From a checkpoint of a small mixture-of-experts model trained on Wikipedia: a variant of SOAP for the experts.
Below are experts of layer 5 (counted from 0) of a mixture-of-experts language model. Rows are named router (the router's row for the expert), up (a neuron's input weights, with its number) and show model dimensions 0-255. Each number is 128 + 32 x the weight over its row's rms, rounded and kept within 0 to 255. Numbers have three digits each.
After each expert's rows: "mostly gets" lists some tokens that are sent to it at least half of the time. This comes from a sample of Wikipedia text that the model never trained on.

# expert 34
router:106156145163112108090086109160111160066118154201187078071082151148147128158139178104132133128163114160135126053135135147124157103104102046163155144145178032165112128076143108114114099161113061167096199150127115150137087108094111152115159101106147116162123133098156151112080141178151169169095103093141157095148146143069110134134179164195081152161141105135093074124135142153087098155134144144181145164121104181119142143167145093189064155121140161074196149191185104107082132143171095136151117121104136107164098150087159141114079152132100125157138131122138161157151127107182152115124142152107100199126163128135148091156116077132086124144181104062149137156128140067136019111174124129132122164112099110120144151110165101107119116141179137082104077082140107127159139126077115
up0:104130098097156174179122171109065150128094173174060158138126096096107036072110065138159100014118113165171128107131080098089148147129106175111100153170070128115116171126085114111138143139127204160075155069162119166142103084162167150130155114144119132178085067123081129132109045080140161104123087086138151145112138153127134167106086123100079177150141162118052158107121130116134158176099124166192121106206138070163113158178126098164123143091143117167163099173097166066083130100157141144088157105153089142108126125146144116189159110147150112143119125133143125136123115068136139151126098143086156150071140128108120168153049147067151109089141113101195155129140132150108150137105119123131163120155157203119130134132106139114167101100136158114192132118145122126059128123118107
mostly gets: " |", " Nominated", " km", " Candidate", " JPL", " Coordinates"

# expert 16
router:151141086142156148141102131114103162049147171154096180130128160142117156087151114113155156135074140121180137088120139102159137141135168074104121071143098150132119166108114123164207098079134133156148128128104179150100115135157126189071180114142092123087172134121158086096135126089111158138151166144148131158148130093124138206144096124115118116130168139133149099124116158144110120119149134164075145144140105123127125117122140126147138107128158152171163187108110170093163158177159152157091091144094109094126138092136137128168139167103110120173115150228110048138157133168130164144161088108080121144117159087127141140111111150109130123121117174112134123094103148080163107086145177136143136153143161055161109136115143158137090158107144141089092108130127105126163133125116109
up0:145119139118064189082097126168131080090103183116149057120147136108120093095127174120159099077110060090110084136097128124117122182183152160116135089119140170130102112115068167135107162094193195102114117098139136072169110172100073092160131144136138106126204165102070107118123096159144129197131076144134129109138028174148169130166120136134095160073125096101181141122140082182120128126184169081110127141154126095099148100126139131102148138089144154125112099125107142170109138103096186123111032128151179044102110128182053153077067147058157157101074171172152191164159148153118147101108099140122158117112112113173134057167120133154096112140113147050166131090125163103122094063144115124146146109159065158121155113117143081125150106098132128124145161098146079111095148150137156
mostly gets: " t", " g", " Z", " Mon", " Cor", " Ga"

# expert 63
router:094102133108124057111129113147089150128106135184117127112163146164101169139134161117126162107128108141176116143103162120109131147132151161140107087118125168169104069114105138224231123093143131120183161122121132113155070119145110136046158122161076092083172156052131100132144083157136168138166135126193138175175092135140103164131122093128100171155151145082114098133119140109145125109119138127129154121161147175134135098177103097110118137117120137114180165143118086149118162187106166142093104084119112066164125127172135116131131140130118186181116146168063080083143196137123181112131091146090082120075136113132142101121105159159112102100127141095080122119128191121104119094143096101072111128146122147145158106107180130099133175123169088147136100185153086154141169153087087
up0:109153182140093114066117177129166185100090161151143131060144121156145157119091132120138109139179107177142121105103143080152184134104105115114083145090105141194077137153166144122117157126043118115137221104137115145108141116152116168052118182169083112099146165074136118134107126110133126169129078165104147139151131078142135161049127127136113113165171129133154151113133066113094101122151114104182135129200154152099122097084144125124097120127179173166123089145159134127108129196158121132089126092147097119126133133118109113107173084175156121127152110149134123118058153103103125150081140118154138108097108123142161111152130157146155153175137150138126131106125154110177139125130096160241154139132140148104148165162115128109155096134143141147078113160188093115105133128038132
mostly gets: " wrote", " Stadium", " Arena", " Oblast", " Center", " took"

# expert 53
router:106092132166089148100127099109056195048142155109095134159104131080086154152104150111105171161124143149107137096111111149097118160138155075162128147133162169157115124101153121117099077075127119129096098150098171091130106174135133102114162103134180132121132148116141147115081165152187139163145144148173132184132106121122082144135145151107162197154125187186101112088181148148088122106097138126107136158134137126122104181069120146106122128170154145100095150156132126139122100126121103172124079131102068058161169101152135143095123141107093145186107133189118098091174094183107176144041138131179141131137179121139128086159078140123098070138175063161128149121116104073164136098162155169148151154132146139147194106138131130089125102112166150103183074183162088162150118128087164
up0:101141166125108069147163135183125136140128075114183166094030106197126156069108128080130120157132083136185133204187050149125125136127171089109094111153137112116132105133150153106100131107135125123102120125098131110160138108155121137099104123111079131153116088084156136087117173093122155110132126126103098123155152169113153130179149117166140135207122102175125123101159118165088079123196198131139088208113140087155111155069192118128129133110117124095111178186128122101123105095121127076084114135107168146103147154124077095197155080112130095088162132090180102141140105209109111135099063185078099158188126125143120126116122139128225123150104072124129109132044201147120156095168154116163109135129151123111145111081118147169174173123126144097130106136181125108084065137071154
mostly gets: " Ac", " same", " Robert", "Ac", " order", " own"

# expert 1
router:124118181123140159123166132126093137133091097109139113141125115128088141145117181107115130138143128135102111145114136150146134134169120105135088095139137158154098065116125106145109132121141165110130173104171128151126164117111083123112130133187127113140170187174162077168097134106133101135199140101142117157155149123138144092165126105100155129180162162172129124015164142158182127171137141110081112111094137154086166180157125157182150106120158058160164172156091100096090127162080111118124084151129081080098151138129116108149128150118107187198119122168091169169128145106122112136159133139135111151163097130185145060156081117116152082118122099149120145130155149150149124056191114150171176131089136117149151168149136074079106125091113157112177084146152105119073132116088132
up0:089092072075148179127186142155129081113104193105132115128041117139101123070187133106140124098158140130173085132120197137171095124145175100156147198113101207153103151151109095079213130095140186129141122151130170123133134106157100083126138138084139139126174167114123096148115140109153118146147123139178155157111139145133120068168069132091123130184103096124099167183169152091129109162113121095090143152087160176125166148034156144174094192139112080059113094100115131137076134111164095147114134151127177144126154136110169123161096108090106109150113111159088117122131167142131096097121135147147181090129108122116118140174139068128130113087103108040095123146168155103130101148144115079130133137148133142103102201130177190148115127124125071109069113164178136106136168129186065
mostly gets: " gu", " close", " found", " make", "irc", " sent"

# expert 23
router:084182087246123151077152070122133137139049135196133108165128115167150139128101156085121142123112103160154137087092131158139174122157099102147160100196081164141098091145102169094132134129147140145151121133166142135114107100117150153150088086128145161149130090098124149143119090125139124131143106111134144096187161139112162149188149098066181172116178121093135124136109146143141122121119157153145171100093121172128176129167117123099088086095153146126113124113161129104104199152108116117162129150127104113142130239083085132124133118112128127200125158124125101113040119067111128157138147148114064226068118151163070140092093119152084157101133067131086155101115137156112096166136179146115167120103125153092178166108139120131153120106160135137137123079161148113166127121122090
up0:107068143106107130103171131069124136225133183097133106134121141115094124132131109134140057093170099096135074091140155128185157150146105169148104132095169159139115068122146091116124067109154132160134201107091170117198129143123168185157173160170175156149087104143133077086107124119104159151152121163178191135124107152058144105144167136113161163112085147122120139135136155121200134138115115106164124134148095125129149118191192153108170116163167076127162113141087104117138125109080194144063130091125115164063098091122096122116125132149137098110130105157111119076162131095197182130144205150162178149188142129084119155108180100143092096183138128166125117178199129156158102084121072075148066117146104102144122118107142154178103139089154115102107107156138126172097187093151112
mostly gets: " 6", " 7", " 15", " 11", " 14", " January"

# expert 56
router:128163162117083166122169128164090139105107151147111143181131167127080126137148130158101097110099142135171100140133101111140177137105083080127137125071145145137106106120095156113091137143084081120085164115139131153110068108134116164121163122124135082145121125112138176153057129152153193117107167167168117156141113095099149141141139111073092131172133111016116155152150185115146115116162117130106149168079114173177121160111187145209137070101189106050098120135182107081087120124111125141137100084154157144118067143100135149155134095135138154169102110128073168128091141071099131115189148152164046170092181193126134121122073162203095073133124139149110133129137100148106031093115116188172163149164148113200159100112134116120108108109141145059102137120164060111106166131082027
up0:167074102073145137171125076160115164103147105130131095153071080118107115069126192118099179098160138105124162118085124058098153127198134121142125168099103161093111170185118139169076125146163133136158154106113139169145107127143135117093142168102196140130120123104117157198104074124148150092057163067178155115130082151120112172136133095113114113071078146127144111129180180077132143114151076136112088166121108163155115060162120086109171140148192132162136180165154120132085143106141105132107162113087169082172158121097079135135113087084110147131069128104135090133077131133120132138119136128137147117083052159125152115133106097122193057009113164087100073114124115147159164042119101237141129131113151088094154139123140085105116088125124144131102121131150080135117127214170104
mostly gets: " David", " William", " Alexander", " Germany", " Richard", " Robert"

# expert 49
router:126098138166118119137124068144058133105143129119103134158085125086109127175093105110081158112107112126121164101119092166086162117080089094131057110159160188149090122113172089165093093101110164097139124187105132173128108172076161123099115132163110142162143170103107102108077189112129125132158156151177149096183102121123126144132135155125120166145141132192091115131164060150112071185099153160122130122120164146124103162115130145075114098159145099133119127120075127106084119072121162151105071115088083085160163125094130130095125118122126143142140148177120105043169172195077147132091137206139193101067215078171117112146102135113138051166169156180089117145118147065154119057175098184117113165147148192107143068115133113134134120103137147088144090153144118119150145111101120
up0:137158099120180102147127107108059108153172105153116088180161117115078186142121084141104172142110160142158122142101104096168177124115116057099090108045122122136136154144069131138109175143095127117114115119113118110147142125097117070149159137152137163103218177077105159134146116097164093165136151071089117141088127164108098121119109128099112136154144174104140086123049125149122148125142143128144124150098124066130144158125114134119094134135165138102118094170110101164155113162099153133090109127095135142117124105127083100170158152057186124136049105105092166136073060111158125121158163162133149087179125159129140140144103098157156056114118163138152103111122157095169096086072162138113142157098126066093190143164098154134098112084036180137186142099147137138109115110095089
mostly gets: " land", " own", " Space", " voyage", " highest", " original"

# expert 18
router:166223141163125123109116093132116129151126089115130066065119152192129146152105175156132103117125119118167088110130161110107155089155128121176072074146119125097104098126112123141172080127123110086141160154142155149086103102160161122157148094061145070147141123097136134147135142181174147107147125168109183116174105121125111154115127091125143119152127181131081143101115150142169115103124170106182137149085178140135088152118149066210153121122135088088141141128080101142102133135139123173092129140105124169177103157139126101103096108073099151173118069164143070111157170110153148144147082122168100169145149097163157134109097114159076144093122095134098124131073087073153111138177118132197157102059137071174105109117111134099145158178102118090153129128140126060159185129114163
up0:159154133126123083147147078171120135156078123144066127137198153140142112129158106168113127130177109100199114117056101148134109111146092151151094185170179133086071184101147160103107163169089100124140119088170072108134114143126088102185090113120145138145159159098129152189181112135133119143176076158089093101126149162112153111129132197121109130143088120149143145126142126142157076143073112143105118125135143201148181148114137109131127124184103127167061114113102107140038112139106156185100148130177090163144067136169175101124128054082072135093081080053104137154106121113092101110128148156133159125120076106103186127068172192167102131156113074157114115143188143140090117147105169140164185163095142123215101110144123121096176097120119116143132116139128130126143127098117096
mostly gets: " cons", " Dem", " political", " Votes", " ge", " che"

# expert 10
router:148205143139155176146113128101143141136099085144165054172113161162148119085117168158123130153134125177154124128084140127094188107122162104206129090149106100124114125138142085102223127146161111142105125187122161065101071098137167127097140081116087117100141112111164132186136094159140104112141119119119160133154142143099156144121135107128159143142125142123100123106143175111157090121112159121206170186134122164114163113088147120135145067112135104121123186122111094084080107147100104157157088114116067155132118227096123121148128097094182159129106128060149078132102093105121136173146132160168054234098135121124110153122096070119113128086093122088103136095099131084085126149139076091159156104122081131135146135088167109156124105096152180109151112106133135066190097102101174
up0:123116129160144127114104100138180137074172116118145164214133138108110142072178092162100150151124115145077171150105166133102117137131141074125167145171133097158093196131106115087127129143118112177131117076198068050155126162148118116110162065106147109102120124110098081150138068138134100175157098106118116107126089075092142101132139187162136094110056117117104102131146162114116198136151150155152187155163055131084118141140096113121107187129111167128100128140129120119154169086102103123135129171153182137104170125118114143158148128079096165144154131111182150099196165117118148098086143075145134109064109094078171138156165177132166111157126157186063194112124086129151119173122110097158135063119140143172094146185171130174163084114142049127151156136098127100123104151053097
mostly gets: "0", "8", "3", "9", " 6", " 10"

# expert 52
router:175171083128106128173119067129042178112168132106111129148050143095113125138162111112144140151149152146139102098140116130086160117122173091132123114141171159134095126111140157127137149123128131120146140143127124166057106144136125172154086071107138136122114113113172092130151180157121147125088173152174071149133135110097136177173096110128098122121112113140145092140102169088177122094122157149148171166115108101134103149102182134197142091085139077135074131167151130102080119153100122135107095115163086108160131157081113132101102094099174135160147144088080104077100104128077172139147116160124077196105145107093098159090125156173158081078137106173122156123080154085144143174142124137138101156172125111195128152092101113126102122088084102107115107151135109079149092128134124
up0:236087078105139050117086126146076118077144113135114125179135088150093103164103131156100136160092073131169138126108148120108096137110151179131178095153073045104098114125117142079088131132106149091126138142110142162129113125121137133109121096117137121161137189167114128142133162105177107173097101077112196145133178122152222135157101146085092121114102153094107148131124096126100108170164133134089133133106095103114067164153112093131161165117150118106102150099143162145122141099138123096142094126146136145120116088110133161145066158094145124152123110178069092162123175051079107179097154090141149108130079099119136095111143093174061074125130107082090151094106193095093142118155136107100196117147180125168096119105158127194176123129129153118174173176196119075150110099065152
mostly gets: " Don", " Robert", " British", " German", " Te", " David"

# expert 2
router:143199087150132138092109100085110185157141130074134085133116145121113146187191095138107143142153149155116058087163157112085137142135129088142118069135145188153092090123130149072123104148180116107172085188142145160069097185092157153154121093120123098074154115158172091188123159120128195099112153178152068146214116104144170181107116071095157116168134185107150101133122193107161134129117162170142135085154135187154121131134132101149113091089187116115076125133157128118105133093120120108115137144128081147169114126124089123118119117089152147128104118162108118097148125159127142138166104162163073204103176121136160147126103138134110136140110102151079152125074141146190098124162121128105095129122093077167106133076106121115117108124133122120165116148125115095163144104158137
up0:176188167121130122182141101074130085157149122049139154091168138106108115184113138144147110131165136178136149139121142153115132148137125189178104130135097102084077133080148137132141051077118135143117044142127131098149121133127098124119102125122188140084125136113085093138104182108181121152111085116197147124092155196147104099160132135136196083121107162158157147126156089087138128116078183170069102078139139211148153106090131117134192137127161082153098115082146098152104158196156136091106160145096092143106146114106088124123093112113146138183153153124200090114151142172104137120072097065131144160113123152104129063097116143154163160136090170122163114140164127093148088134072120132128122140105175138077082095124150098208117185149154103105133112170177129102150125119081086
mostly gets: " U", " Q", " j", " USA", " British", " French"